Experts of a small language model.
Size: 8 layers, width 128, 10.6M parameters.
Experts: 8 experts in each of 7 layers, 320 squared ReLU neurons an expert, 1 pick a token, a sigmoid router.
Training: a variant of Muon for the experts, 293M tokens, 4471 steps.
Below are experts of layer 5 (counted from 0) of a mixture-of-experts language model. Rows are named router (the router's row for the expert), up (a neuron's input weights, with its number), down (a neuron's output weights, with its number) and show model dimensions 0-127. Each number is 128 + 32 x the weight over its row's rms, rounded and kept within 0 to 255.
After each expert's rows: "gets" lists some tokens that make up at least twice as much of what it gets as of all text. This comes from a sample of Wikipedia text that the model never trained on. Tokens count by the router's weight.

# expert 3
router [114  93 218 143 173 100 153  58 138 147 153 141  94 135 129 196 110  92 124  67 156  97 133  91 105 100 197 126 210 150 187 114 159 103  32 117 163 181 185 119 149 156 110  92 176 160 144 100 111 157 111 128  80 146 119 107 163 116 154 118  97 174 126 125 122  90 122  87 104 129  85 112 157 138 117 129 174  76 130 111 144 127  95 152 111 156 138 116 111 131 151 160 114 115 112 148 161 107 175 153  97 169  95 106 133 124  92 198 139 146 116 105 170 170 130 118 127 163 118 130 110 102 164 145 105  99 170 112]
up0 [180 171 138 133 145 110 153 179 134 100 135 119 139 137 140 132 117 107 101 100 121 146 108 135  95 139 154 159  96 100 107  45  95 115  81 130 158 174 111 104 129 152 160 121 231 106 114 158 126 104 111 105 113 139  95  63 156  98 108 141 129 135 104  62 133 176 143 166 146 158 115  82 173  99 165 179 145 108 143 161 168 114 150 202  56 165 173 122 104 146 191 150 125 187  99 141  87 145 114  74  79 152 126 116 122 147 168 101 113 104 114 122 150 147 119 165 112 114  87  74 122 177 130 118 128 190 178 138]
down0 [104 118 144 147 111 106 142  61 106 144  97 124 131 108 120 107 151  87 118 139 141 117 127 115 114 117 111 183 131 143 100 168 151 111 113  71 156 177 166 167  88 158 108  83 105 145  82 170 161 149 126 105 108 152 169 140 111 162  81  79 136 164  78 104  93 127  96 110 102 202 116 123  56  72 154 178 165  68 188 175  82 176  98 152 107 118 141 159 144 123  85 112 109 157 142 105 127 125 170 107 189 148 178 143 116 135 165 166 117 174 112 124 175 104 170  96 175 108 171 100 134 160 102  84  86 117 118  71]
up1 [133 137 180 114 135 115 146 171 106 174 161 178  91 149 144 153 122 123 133 129 199 165 152 118  74 138 143 110 155 146 106 149 144 131  63  33 201 127 181 115 164  96 156  90 134 145 135 108  88 128 172 131 105 142 114 172 202 153 111  67 115 145 110 161 139 123  71  85 140  81 116 141 103 128  98 124 127 119 120 107 157 155 142 158 157 132 140 153 139 167 165 150  99 140 139 150 169 120 126 139 110 186 141 181 193 128 129 192 150 196 151  89 117 182 134 131 143 113 132  93 132  98 135 169 112  69  69 103]
down1 [120 107  89  84 108 122  90  55 190 158  59 140  91 127 125 224 137 128 135 120  85 145  48 183 159 122 113 103 110 122 132 125 147 187 129 122 137 108 113 158 159 153 150 135  91 160  78 148 128  95 112 114 130  88  94 149 128 177  95 177 175 156 174  99 114 120 184 140 107 150 113 111  91  95  91 166 138 128 163 127 130 148  98 145 183 136 145 151  97 123 160 131 172 103 151 104  75 106 183  80 124 105 188 114 149 162 122  53 130  78 132 134 146 139 154 155 100 118 111 122 115 146 135 108  98 151 200 133]
up2 [151 209 109 179 193 122 104 130 139 146 105 108 149  98 136 137 152 147 133 185 223 133 166  99 151  81 207  63 141  84 166  95 129 134 134 140 105 132 114 115  97 137 165  89 104  98 148 187  74 101 156 139  90 111 127  62 155 122 126 134 123  79 115  87 135 195 148 145 133 150 135 106 146 177 164 114 156 112 121 125 122 104 107 167 133 114 127 134 131 132  71 131  98 146 137 148 129 167  75 113 122 104  47 130 129 181 139 114 131 175 172  70 115 139 143 136 131 102  91 140 157 126  95 136 184  70 134 151]
down2 [131 179  69 154 145  87 164 146 160  67 104 152 141 133 152  95 155 102 155 149 174 189 137  98 167 104 107 139 166 107  74 131 161 132 107 105 133 149 157 120 125 152 128 147  75 174 139 138 117 170 146  62 196 107 109 170 168 116 159 175 144 149  90  69  82 115 128 134 142 142 105 128 181 130 164 126  77 119 115 197 103 123 121 101 133 131 117 137 123 152 129 176  97 102 145 155 145 168 215 105 147 130 121 155 107 185 126 171 151 125 106  75 153 180 119 104  67 100 179 155 159 134  94 159 100 158  73 139]
up3 [117 151 162 138 124 102  83 178 123 146 110 140 106 134  92 114 146 102 144 157 143 135 119  69 116  99 174  62 108 160 174  95 106 138  92 166 133 136 126  98 114  94 118 129 118 136 134 144 184 112 109 137 170 106 158  91 102 143 105  95 145  63  94  58 127 171  97 177 113  54 189  84 133  87  93 124 148 157 126  82 136 132 125 157 162  98 108 129 117 120 168 101  75 163 157 127 114  93 132 129  72 115 116 121 140  75 143 102 133 119 119 127 128  57 158 121  51 157 178  31 118  54 148 117 155 138 157 139]
down3 [105 131  87 162 122 104 116 184 102  58 121 152  74 147  69 126 157 150 100 104  80 161 120 106  88 152 120  96 139 109 134  83  55 174 155  97 114 113 134 101 143 138 125 116 139 151 100 144 131 157 143  78 124 115 174 155 130 138 106  63  68 105  93 119 159 142 180 112 115  86  73 130 161 100 149 194 165 105 133 134  96 115 168 165 114 125 140  96 155 100  99 142 113 167 103 127 129 111 110 220 120 115 126 172 149 149 171 162  92 126 177 154 125  72 156 172 145 229 111 100 124 123 121  96 120 116 137 176]
up4 [164 135 148  60 112  77  68 142 115  99  70  86 133  73  89 166 117 149  97 176 133 137 165 136 142 145 152 144 165 140 177 139 153  79 151 171 144 148 140  97 148 129 135 121  88 124 136 124 120 146 128 146 181 125 160 203 145 112 130 147 140 135 138 103 159 111 131  95 130 208 128  95 166 169  99 137 136 123 120 124 116  97  84 113 192 151  58 138 119 117 139 142 100 162 124 135  89  75 102 221 117 112  86 133  54 105 171 125 135 113 146 105  91  62 169 151 111 121 165 180 125 121 118 138 160  77 170  90]
down4 [ 91 116  47 155 110 107 145 106 181 121 113 151 103 133 155  96  92 140 113 148  87  92 149 117 107 124 121 141 121 134 124 114  99 130  67 160 194 170 158  75 162 113 135 116  47 168 164  56  87  91 126 168 183 112 104 121 132 139 146 123  91 137 122 178 154  42 142  86  79 177 157 130 129 115 141 145 102 136 153  64 110 136 156 134 124 134 119  70 109 123 115  88 170 162 112 142 146 136 138 164 114 150 121 181 126 190 104  78 119 115 129 159 127  89 115 176 176 142 117  89 190 150  86 141  99 119 125  78]
gets: "\n", ".\n\n", " |\n", "\n\n", ")\n", "==\n"

# expert 2
router [126  80 222 170 144 170 180  63 153 155 138 123  39 145  84 156  42 155 151 100 141 143 134 132  46 114 128 162 131 144 150 102 153  90 110 123 145 137 153 173 168 102 132  92 120 155 116  99 124 113  71 147 117 165 131 158 156 135 183 109 138 138 134  92 129 122  71 171 136 138 122  92 114  82 142  65 125  70  88 132 112 121 121 158 120 110 150  99 116 146 119  90 130 144 136 102 149 123 133 148  88 195  84  90 126 138  52  97 161  96 154  79 168  98 133 175 105 114 119 140 108 113 165 139 115 118 132 141]
up0 [117  89 130 102 139 110 154 135 154 151 134  97 144 112  67 168 136 104  87 118 110 162 118 126 112 116 137 104 135 172 167 100  89 117 106 151 212 153  72 115  60 113 132 147 142 145 113 174 147 133 122 119 116 158 113 157 164 156 169  99 142 169 133 102 107  90 111 103 147 144  97 125 100 154  82 188 138 117 120 183 137 104  82 142  90 185 209 122 196 177 160  81 191 186 151 163 110 100 105  44 110 107 115 128  91 140  81 143 102  95 108 124 174 101 117 157 153 134 120 114 135 134 187 152 138 198 151 123]
down0 [160 142 161 155  97 138 126  91 134  99 107 109 163  89  78 156 101 136 129 126  89 180 116 154 159 105 159 170 138 110 153 104 125 147 108 117 174 112  86 124 115  94 198  73 134 148 117 124 131 154 110 169 103 128 120 132 159 135 122 170 146  67 106 128 180  80 181 128 104 138 116 104 115 101 116 169  72 160 116 153 135 160  76 192  68 104  87 163 117  95 147 141 165 130 145 106 123  45 143 140 103 161 171 116 119 129 169 118  26 112  66 133  95  96  56 131  86 151 101 141 155  74 120 123 114  85  89 130]
up1 [160 137 119 140 164  74 121 146  71  94 175 163 112 153  70 124 135  96 156  89 158  99 183  96 106 158  88 135 149 146 133 186 121 110 106 144 170 212 142 136  92 111 121 112 158 138 160 120  63 141 155  37 145 157 140 118 168 149 126 164  77 116 142 126 159 128  44 126  92 124 120 151 141 142 115  85 167 132  77 137 118 120 128  87 179 107 146 148 162 137 150 121 153 169 155 131 132  83 114  92  97 132 122 126 155 108  88 124 114 171 176  64 169 132 156 186 154 183 169  80 116  94 140 167  99 106 101 143]
down1 [157  81  86 110 158 130 147 121 138 153  89 129 162 127  95 158 129 124 132 115 128 113  95 114  86 183 106 157 107 124 149 149 148 122  84 117 174  52  82 154 161  91 116 152 159 120 100 134 150  40 148 123 145 126 129 131 171 141 133  87 133 194 123 135 102 131 126  87 143  86  96 165 115 156 180 131 148 148 139 182 125 155 150 129 152 146  99 151  99  81 202 102 119 221 127  95  80 128 140 111 106 133 161 110 130 126 159 167 155 107 122 140 143 124 176 155 102 130 194 183 151 167 136  74  96 190 108 219]
up2 [123  57  96 125 145 148 149 108 176 161  68  90 186 164  65 152 169 176  86 107 211 131 111 106 147 129 117 145 129  84 110 158  66 140 104  96 124 161 130 158 158  49 163 156 109 103  83 129 122 143 151 140  92 132 106  60  83 157 118 146  96 152  98 137  96 140 123 145 172 176 140 106 131 122 136 143 143 134 157 112  86 113 118 141 120  59 168 176 146 122 107 115 114 158 191 191 134 110 143 156 170  73 147 134 114  75 102 123 102  92 112 120 138 103 140 163 106 135 142 107 112 115 131 156  69 139 160  62]
down2 [156 115 118 147 102  94 170 162  60 106 150 152 157 115 141 122 102 107 150 128  91 162 145  95  54 136 144 144 166 140 124 143 120 147 183  83 173 119 121 122 144 118 117 144 146  51 130 169  84 110 138 132 187 144 180  70 159 108 160 139 112 144 148 157 164 154  88  84  98 179  99 127 144  53 200  94 185 157 141 122 139 101 107 118  99  77 109 139 157 139 138  88 137  89 165 192 149 164 138 118 186 125 141 125 125 216 122 163 150 121  98 124 135 107 110 129  85 150 106 139  51 162 105 114 110 128  90 104]
up3 [112 154 123 167 111 191 143 154  80 141 152  91  99 149 172 162  61 170 111 181 106 172 164 108 150 117 135  95 157 115 136 111 101 130 132 176 112  98 118 136 133  48 107 161 142 134 111 133 109 117 106 146 161  85 160  97 196 131 138 135  84  72  74 124  93 169 141 100  44  96 196 102 131  97 151 134 130 118 184 123  76 121 112 151 125 115 114  86 143 170 157 137 109 145  98 122 204 120 132 110 161 148  83 132 135  98  84 170 194 111 155 116  88 123 116 159 112 155  94  80  73 140 117 151 144 123  87 163]
down3 [ 81 139 140 185 151 134 188 166  79 101 150 127 167 103 154  67 124 184 130 125 106 144 140  94 160 165  90 137 151 135  76 144  64 164 130 121 132 172 100  84 149  90 164 124 118 137 152 102 175 110  74 117 120 126  99  62 154 133  52  44 144 122 139 116 124  76 155 106 118 123 126 132 159 186  97 157 105 116 152  97 114 117 177 102 130 120 178 144 133 118 144 143 105 134 118 137 145 135  85 105 149  72 138 138 102 134 134 135 162 136 134  60 157 118 151 182  87 161 209 147 126 143  86  53  90 119 120  96]
up4 [100 155 141 155  97 160  97 115  96  95 144 132  86 116  86 162 140 134  65  87 131 172  85 169 123 135 101 149 130 150 117 143 148 139 149 137 188 118  75 163 156 123 127 130  84 112  84  97 122 101 108 204 156 113 131 175  91 174 121 158 115 166 107 139 107 138 132 196  86 189 113 154 102 102 195  80 116  88 104  88  61 129 130 118 109 153  98 122 168 157  77 122 140 146 162  69 113 137 173 131 154 146 146  98 111  75 105  95 196 100 103 141 138  96 156 100 145 131 120 142  73 105 111 161 161  40 106 132]
down4 [129 141 169 117 135 120 203  76 177 125 146 145 156 146 113 110 121 101 150 141 121  98 108 139 172  88  93  98 114 140 127 133 161  86 140 139 146 172 110 128 128 174 133 132 126 202 105 130 124 144 131 103  48  98  55 109 127 122 181 109 134 187 130 118 118  46 159 125 138 129 103  53 170 138 175 114  94 157 141 151 181 158 153 158 111  85 128 104 132  79 119 150 100 121 122 174 153 122  51 108  98 115 126 209 100 161 186 143 124 126 110 100 166 173 114  97 137 126  83 106 140 135  72  95 106  90  91  95]
gets: " to", ",", " of", " with", " for", " by"

# expert 1
router [155 118 164 166 119 125 141 124 121  98 128 149  72 133  87 183  75 155 159  48 143  90  72 144 115 162 130 107 205 143 172 136 143  63 114 104 182 165 102 131 133 118 112  89 103 166 100  67 102 101 127 138 100 148 118  79 105 134 172 121 129 129 149 124 115 190  84 189 113 128  94 133 109 108 126 157 134  41 173 141  42  77 128 154  65 104 120 128  20 108 175 153 134 147 141 124 163 135 126  97  99 153 125 142 159 134 108 167 112 138 134 126 136 112 125 104 124 100 126 144 145 131 152 127 164 107 124 117]
up0 [113 173 120 104 145 137 159 131 211 180 150 129 111 118 110 159 134  92  93  69 106 153  78 169 109  99 101  92 115 152 116 144  89 116 159 112 134  97 110 121 133 165 140 142 160 121  15 156  91 181 137 122 170 103  81 126 141 136 156 159  92 131 127 101 108 155 105 160 133 112 106  96 153 153 128 129 156  41 130 120  77 139 129 161 130 205 150 111 113 174 101 104 149 178 108 111  56 150 147  70 105 160 133 106  95 160 137  97 122 101 107 108 135 134 148  98  77  91 153 199 175 153 131  95 143 167 153 109]
down0 [144 153  93 130 100  95 147  71 135 120  98 163  92 135 131 108 114 159 139  86  79  90  69 144 142 209 147 105 120 111 124 110 131 150 102 129 165 146 151 158 101 101  96 162 116 128 105 165 183 184 121 116 118 126 101 149 119 140 179  99 181 138 165 175  46  66 152 104  95 103  96  86  89 143  62 125 126 127 101 125  94 115 123 144  94 131  99 114 103  89 107 126 151 223 170 151 108 136 150 113 176 105 137 119 127 156  91 115 163 118 101  97 149 103 145 128 181  88 163  74 110 137  50 157 164 161 107 168]
up1 [185 106 159 111 143  99 127 110 175 197 165 154  90 138 151 148 146 129 149 164 119  79 148 111 154 131  75 155 160 136 159 178 166 129  56  67 147  97 141 156 137 138 150  71 177 128  97 118 134 157 118 120 121 162  88 137 145 127 162 118 133 101 129 101 149  58 121  69 122 125 131 127 156  94 154 118 148 163 126  61 140 177 145 100 102  84 175  88 152 173 169 140 115 136 141 146 106 122 107 180 112 162 103 117 242 102 157 160 166 164 166 123 120 144  89  84 160 149 152 147 112  97 103 170  95  88 103  99]
down1 [127 134 133 132 115 167 131  82 160 156 107 143 131 146  88 151 125 137 146  74 222  95  94 184 101 133 138 114 124 129  92 177 148 175 126 152 115 174 138 138  52 135 135 167 165 217  88 175 158 118 106 116  86 144  53 107 133 167  76 124  82 140 118 150 145 162 103 141  97 146  81 134 155 132 139 153  94 196 179 179 126 138 131 139 168 130 115 121 125 110 213 147 120 140 121 134 159 127  90 114 106 118 164  98 152 146  95 115 107  93 215 138 140 143 110 140  93 119 157  91  94 144 149 145  80 174 140 157]
up2 [122 187 107 140 153  96 101 174  97 174 125 100 143 108  68 154 115 170 131 155 122 120 145 150 126 113 129 164  70 132 149 108 156 155 147 139 124 126  97 120 117 166 179  69 159 108 144 102 151 143 153 102 102  64 101 111 147 153 188 161 149  62 194 137 120 143 159 124 142  92 149 142 179 152 136 101 146 121 174 127 170 201 102 183 172 155 154 104 108  90  96 162 102 111  88 100 109 117  94 139 129  89 125 164 122 147  94 109 119 100 145  85  57  73 123 150 168 171 138  73  86 133 143 205 118  79 121  85]
down2 [110 148  68 145  76  92 188 150 126 133 162 188 140  92 163 166  92 131 168 122 134 108 148 110 133  83  76 133 206 159  24 192 105 105  92 113 113  87 114 140 161 108 182 106 183 148 124 126 139 118  89 107 156 169 150 125 137 101 117 172  92  44  90  98 106 145 132  93 154 130  99 139 144 114 139 123 135 134 140 114 123 147 137 145 146 107 122 112 208 141 137 115  96 106 131 104 200 150 146 151 163 133 170 110 100 107 164 116 110  67  97 104  97 101 144 158 129  89 172 140 114  79 121 119 135  80 109 165]
up3 [109 129 181  55 139 110  81  90 144 158 156  23 117 142  84 146 151 127 161 175  44 118 119  50 118 118 126  78 174 140 203 149 110 121 155 125 118  97 163 110  89 102 112 166 138 169 156 103 188 120 223 139 141 119 149 169 141 164 137 117 113  98  87 114 108 114 164 157  75 139 151 103 107  90 129 133 128 169 115  98 128 158  79 103 110  91 111 127 107  94  94 179 108 143  89 126 142 129 154 139  96 140 158  89 136  63 103 148 153 128 154 116  81 134 121 106 142  95 153 135 170 110 114 136 116 140 104 133]
down3 [132 145 125 170  80 111 125 166 132 176 140 107  99 170 132 151 125 130 126 129  83 131 109 141 110  93 124 165 117  99 150 112 131 151 144  86  86 135 170  99 127  62 102  87 138 197 161 154  81 146 140 109 131  52 157 118 134 120 139 137  92  90 124  95 136 188 115  56  95 155  92 180 178 103 195 133  93 138 131 130 111 149 116  83 150 120 118  97 133 168  88 185 131  78 113  97 108 119 143  90  71 110  64 167 170 155 176 147 132 129 101 114 191 170 178 169 143 156 145 122  56 105 159  77 127 147 145 150]
up4 [117 118 132 138 124 153 126 148  85 117 110 130 145  97 101 189 100 163  41 197 171 167 187 172 171 120  86 140 107 128 156  38 143 119 121 182 145  68  97  72 150 127 143 138 118 117 117 170  97  69 135 116 161 130 127  95 135 156 145 131  99 139  90 116 100  94  87 165  73 107 136 114 108 117 143  93 145 103 149 124 124 133  81  89 159 131 127 128 174 116 165 152 181  93 141 162 162 142 101 124 109 117 118  97  65  92 162  74  78  97 118 102 115 173 175 150 135 147 183 158  92 106 185 107 104 143 143 158]
down4 [ 79 153 114 103 156 107 182  91 149 123  96 203 131  91 133  35 148  91 106 136 104 199 129 173 125 146  93 121 150 133  87 144 122  75 161 134 151 123 151 140 134 155  79 215  98  95 109 118 189 165 137 167  95 100 116  94 113 130 113 164  98 118  78 127  97 134 167 109  89 162 151 126 145 127  94 141 145  83 166 149 139 160 102 125 105  83 115 118 114 146 114 141  64 155 144 171 161 112 148  95 104 161 165 112 141 168  77 167 102 118  48 122 123 132 168 158  78 124  99 133 159  74  89 146 109 159 120 121]
gets: " ", "–", " |", "0", "1", "2"

# expert 6
router [151  99 184  99 155 133 207  63 175  81 139  97 100 121 156 106 121 118 161  60 130 110  98 114 114 157 133 126 160 138 233 128 154  48 108 136 160 148 139 153 145 138 106  82 130 145 137 131 128 139 103 130  71 107 135 125 178 138 142 180 120 154 107 120 119 107 120 144 184 123  49 101 154 124 110 127 129  58 168 140 111 142 119 115 123 125 107 127 116 169 178 134 112 163  92 160 150 157 117 117 116 188 131 135 113 129  96 135 173 107  92  80 135 108  52 114  62 125  83 151 118 133 164 138 172 103 149  68]
up0 [143 137 129  52 203 133 131 165 127 132 135 152 137 123  89 106  71 113  80 112  81 174  82 116 114 106 174  55 116 158 119 112 134 134 120 117 168 134  67 100 134 162 136 144 144  68  86  74 109 162  80 164 137 175 104  87 139  75 161 127 167  70 132  77 107 101 162 174 116  99 142  91 133 102 133 133 103  45 139 181 100 121 123 168 101 132  96  71  90 146 112  88 121 135 126 123 118 148 163  71 161 112 124 112 110 136 125 147 117  69  98 146 123 130 125 160  68 120  53 145 150 143 118 111  93 153 140 145]
down0 [126 145 127 139 128  74 139 119 142 102 122  59  92 161 112 130 148 102 107 121  72 118  61 140 164 158 137 154  92 112  84  81 158 152 164  92  99 119 116 156 120 107 172 131 122 136 166  71  98 149 130 185 113 121 128 149 120 117 164 138 118 104 197 163 102 143 117  58  94  93 144  58 117 190  91 123 110 113 175 179 131 118 104 192 129 122  83  61 147  89  48 134 143 134 147 151 113 156 102 133 155 130 122 116  99 109 182  98 159 145 107 110 124  81 138 128 107  70 127  88 121 123  29  96 136 126 133 159]
up1 [153  94 121  81 198  83 117 146 126 140 182 133 142 169  94  91 151  96 124  94 167 116 132 147  78 130 147 108 157  97 116  98 144 124 151  97 156  64 145 108 136 109 117 110  99 147 170 104 152 145 142 148 102  63 134 121 167 195  92  98 129  72 137 176  88 105  85 135 108 149 147 117 118 185  81  93 141 157 158  87 153 136 192  91 101 110 171 113  59 128 118 147 125  75 159 127 115 102  77 139  76 162 155 115 146 148 129 153 103 148 126 107 193  83  93 118 116 174 131  86  71  78 116 120 164  65 121  91]
down1 [143 137  89 113 127 135 107  63 162 200 109 116 138 138 136 160 107 201 124  91  99 101 134 168 147 135 125  94  91 126 114 161 120 135 102 152 102  62 139 179 104 149 118 162 171 179 154  63  60 118 109 112 132 134  72  85  68 154 142 163 171 173  94 113 116  94 184  85 105 125 164 168 127  82 181 156 159 113 131 148 102  57 117 127 155 125 145 151  66 131  99 135 196 148 175  72 125 102 110 122 124  80 148 123 183 159 153 113  76 100 122 104 101  89 161  95 147 111 136 123 112 130  99 103 141 128 122 120]
up2 [164 168  91 176 129 105 130 113 146 102 107  84 126 144 151 185 137  92 100 135 145 145 138  97 149 106 124 144  83 160  80 160 107  70 133 192 109 185  95 147 121  95  75 125 122 136 128  96  96 146 136 102 113 109  89 155 135 142 196 112  85  98 129 194 131 113 134  80  98 171 169 157 198 163 156 138 184 106 103 119 108 203  90 107 142 106 140 121 144 154 112 142 165 158 130 129 111 125  90 151 156 141  67 185 179  81 135 148 130 155 139 127  52 131 128 125 122 128  67  87  79 174  67 112 154 133 156 106]
down2 [172 130 139 150 143 114 191 153 120  84 167 187 145 173 140 105 175 149 156 176 132 172 142 184 179 136  86 168 128 127  75 155 158 142 148 123 108  81  79 173 164 126 110 147 134 121 181 117 108 100 139  33 155 101 186 133 104 120 165 125 132 149  97 119 187 162 103 106 131 152 135 182 106  87 104  63 106 179 120 130 163 101  80  83  78 131 104 157  98 169 192 145 133 141 118 123 138 102 136 148 121 110 183  83 185 181 125  98 105 134 123 160 158 141 135 117 110 105 156 152 146 138 163 127 105 178 122 105]
up3 [ 88  70 158 152 101  83 143  87 130 152 141  98 140 129 190 119  93 132 142  67 168  89 112  72 118 123 203 114 156 113 142 120 145  61  65 145 123 155 162  94 104  31 144 156 172 151 123 107 157 111 104 146 191 139 149 122 137 139 159 135  87 158  91  85 114 149 194 184 105 152 162 150  87  87 100 143 181 121 106 158 103 108 108 138 100 133 103  80 100 177 151 133 100 140 127 120 104 118 113 154  97 147 139  62 149 133 140 159 156 131 161 112 103 124 178 185 108 160 147  98 186 142 107 154 139 107  98 135]
down3 [100  97 118 172  93 130 141 176 117 132 143 193  95 141 101 166  89 111 125  64  70 125 128  94 141  90  91 103 138 129 174 154 114 156  86 108  96 141  60 126 115 136 105  90 162 129 179 118 117 158 175 115  72 149 144 145 114 155 165 151 120  71 105 136 125 128 159 118  78  80 178 109 160 146 186 118 145 174 160 149 136 166 110 113 126 127 170 135 173  67 102 158 147 123 129 182 151 174 140 134  95  86 159 140 113  60 126 122 203 139 157 128 166  79 174 141 176 145 141 186 158  74 112 152 156 166 135 135]
up4 [154 143 171 174 182  96 117 118 148 109  98 153 127  72 150 128 165 166  88 142 144 148 145 125 138  76 194 137 155 150 130 164 191 153  54 167 173 128 132 131 158 134 135 136 109  98  77 114  96 129 146 103 129  79 153 153 149 168 123 110 191  86 102 101  75 126 126 137 158 139  70 144 103 159  88 159 111 121 152 124 140 111 127 161 108 162 123 104  89 140 143 144  66  92  81 200 139 137 145 146 104 145 116 131 190 170  76  49 153 108 101 131 100 111 116 107 138 121 115 153 113  94 184 218 154 152 150  98]
down4 [ 66 127 131 152  82 129 123 113 176 132  92 110 126 178  75 144 180 202  73 134 109 112 138 152 147 130 138  59 149  75 146 105 111  99 195 104 149 135 150  93  66 146 176 126  98 132 171 122 114 100  74 121  95 103 130 119 137 137 165 138 159  84 112 130  92  56 122 170  71  88 157 134 115 147 108 132  71 119 166 123 126 183 157  94 142 105 110 138 117  61  75 108 122 136 115 109 146  91 177 194 168 143 134 160 112 141 175  98 108 168 120 140 139 151 160  70 144 106 129 133 143 146 110 133 120 111 101 200]
gets: "20", "19", " |", " (", "-", ":"

# expert 0
router [146  84 164 144 101 133 131  72 112 136 143  86 112  93 126 123  79 147 176 106 176 161 162 134  91 105 144 121 129 131 153 124 130  72  93 118 120 148 160 173 178 181 109  55  90 152 112 105  85  85  76 110 140 144 108 124 124 139 203 167 144 111 171 120 181 128  96 194 120 115  84 135 157 123 140  75 163  92 107 154 138  95 104 152  84  91 122  76  79 109 124  98 138 135 152 120 145  96 140 163 111 193  99 105 121 119  76 122 170 122  92  78 143  93 111 142 122 138  95 166 101 176 210 141 133  91 182  98]
up0 [145  94 134  37 140 110 126 127  87 130 147 119 161  91 135  84 159 160 170 147 138 129  71 118  89 124 140  69 125 119  94  81  75 119 127 130 151 162 135 151  93 111 113  81 144 110 121 104 150 170 101 184 156 105 107  66 118  94 175 125 149 176 114 159 140 132  79 120  92  86 140 149 183 100 195 149 140 106 118 124  92 121 126 155  98 164  84  38 141 130 116 144 140 148  53 157 111 104 168 124 132 125 118 149  84 123 124 144 146  75  90 154 190 100 141 145 111 191  97 129 163 164 177  65 132 100 103 131]
down0 [135 112 147 101 149 164 112 149  96 155 142 136 145 129 108 199 160 141  88 149 125 120  97 130 154 151  93  84 138  92  98 180 159 155 114 126 125 125 131 112 137  84  88 142 122 137 134 153  76  85 155  79 177 163 100 146 106 163 111 165 111 129  76 148 102 174 134 119 174 121 143 146 126 157 117  83 167  91 144 126 125 159 134 119 156 159  89 101  93  62 133 163 118 107 140  97 129 140  93  85 137 119  66 179 132 106 158  46 136 108  59 162  93 190 112 153 111 123 121  83 135  40  37  60 103 115 102 124]
up1 [222 120 150  95 131 122 149 139  97 149 234 103 153 139  79 120  88 103  90 156 101 145 161 147 140 175  96  88 140 114 179  72 150 105 136 102 163 157 138 132  96  89 143 117 118 130 128 116 122 168 142 116  93 129  86 133 163 146 128 121 110 144 125  96  99 140 138 148 116 150 113 128  95 149  87 137 137 132  96 169 161 160  94 162 182 124 128 129 154 144 110  93 176 155  87 137 149 183  70  76 110 174 163 158  85 154 135 114 139 135 140 123 125  44  55 218 146 175  93  98 133 121 143 133 173  94  97 126]
down1 [133  86 118 116 130 114 176 107 179 128  95 177 159 149 104 202 125 143 128 107 158 123 143 134 138 131 165 115 125  93 142 168 104 131 126 144 119 115 214 135 177 139 167 148 146 121 163 179 221 136 180  73 212 129 150 110 130 114 104 131 150 112 138 134 132 127 111 121 133 119  91 119 103 144 158 191 176 124 154 197 135 162 137 163 128 148 158 131 123  89 124 153 111  91 115 131 118 139 113 100  69 133 106  99 149  83 158 159  56 101  78  91 150 127 105 109  67 137  70 134  77  81 131 112 101 187 132  71]
up2 [165 130 109 138 146 121 110 137 158 165 119  79 187  44 106 169  96  88 129 121 121 164 123  68 147 160 108 128 158 144 104 157  96 114 157 164  51 106 102 159 104 100 120 158  71 130 105  74  78 165 144 135  96 162 105  99 106  89 206 143 118  95 134 128 122 148 188 149 146 144 167 194 150 100 181 146 126 125 136  67  85 104 100 149 101 104 121  72 172  84  88 141 139 151 120 200 155 105 151 124 155 116 110 137 167 135 146 125 133 120 155  67  81  92 115 114 143 175 132 174 111 183 131 120 129 101 117 113]
down2 [134 131 141 121  89  54 171 159 133 113 171 180 161 126 107 163 163 113 175 123 133  99 180 142  99 122  96 127  75 128 130 134 205 118 151 128  97 114 113 191 136 111 122 163 139 100 179 157 154  65 183 134 143 132 117  86 165  49 200 161 128 158 163 126 143 106 104  78 149 169 133 120 114  94 130 110 196 118 126 171 136 110 114 158 147 107  72 158 141 149 166 163 165 151 129 139  97 162 144 125 106 125 133  47 154 176 167 112 130  81 135 147 123 123 114 100 162 110 137 142 189 107  96 108 142 136  59  90]
up3 [130 132 167  84 147 119  89 130 130 113  90 119 137 100 137  97 143 157 130 135 119 157 135 161 146  87 159  82 112 152  90 100 147 126  76 129  64 131 154  75 155  33 147 197 116 163 119 159 123 135 155 179 150 121 123  91 151  74  98 100 134 124 142 139  96 129 110 139 118  79 142 119  87  99 109 163 164 175 119 145 138 109 101 113 131 145 108  86  93 156 107 137 114 139  22 160 140 189 126 173 153  93 134 117 124 136 111 172 183 101 146 128 105  93 104 144 134 195 153  82 158  55 126  74 183  73 114 163]
down3 [104 116 131 128  85  92 190 185 195 168 123 163 135 114 135 108 170  96 142  47  66  93  94 134 142  90 143 112  92 114 177 173 139 133 142 129 110 165 123 101 158 135  99 101 137 202  67 108 136 100 156 112 124 158  62 138 158 190  68  89 133 133 131 113 139 108 135 144 138 116 112  72 126 189  97 161 133 146 167 160  97 113 137 137 142 162 146  87 152  86 158  86  79 161 112  74  81 134  72 134 134 109 121 124 113  93  72 111 198 124 155 144 130 127 128 131 160 110 100 107 119 166 131  93 111 154 116 184]
up4 [127 161 102 120 140 108  71 156 129  89  56 122 125  84 140 131 158 182  95 120  90 140 143 120 155 125 107 119 179 123 116 129 150 105 190  79 132 194  92 122 157 159 126 130  33 110 140  89 122  98 155 123 108 127  95 126  97 183 147 181 143 139 121 100 127 117  57 101 116 169 144 159 134 139 161 103 131 135  92 134 105 110  89 131 134 184 171  73 104  73 166 161 111 103  90 159 166 109  56  88  66 113  90 122 160  44  98 144 116 102  82 128 140  84 123 131 123 186 153 153 114 131 121 155 132 102 100 112]
down4 [ 52 159  98 133 124 171 169 155 142 142  90 171 128  83 174 158 103 186 110 126 143 124 135 152 166 123 128 167  90 158  84 113 102 106 129 103 137 148  65  97  69 121 156  92 151 194 117  95 172  72 109 111  80  77 102 144 165 112 148 131 131 151 135  77 134  86 124  93 142 133 141 104  86 181 139 104 118 175 103  71  88 103 122 177 116 139 110 111 157  96 193 153 118 167 101 129 152 136 125 127 143 103 138 121 153 123 144 125  77 113 120 139 124 126 109  90 118  99 157 171 211  98  37 136 132 135  61 125]
gets: ".", " and", " the", " in", ",", " \""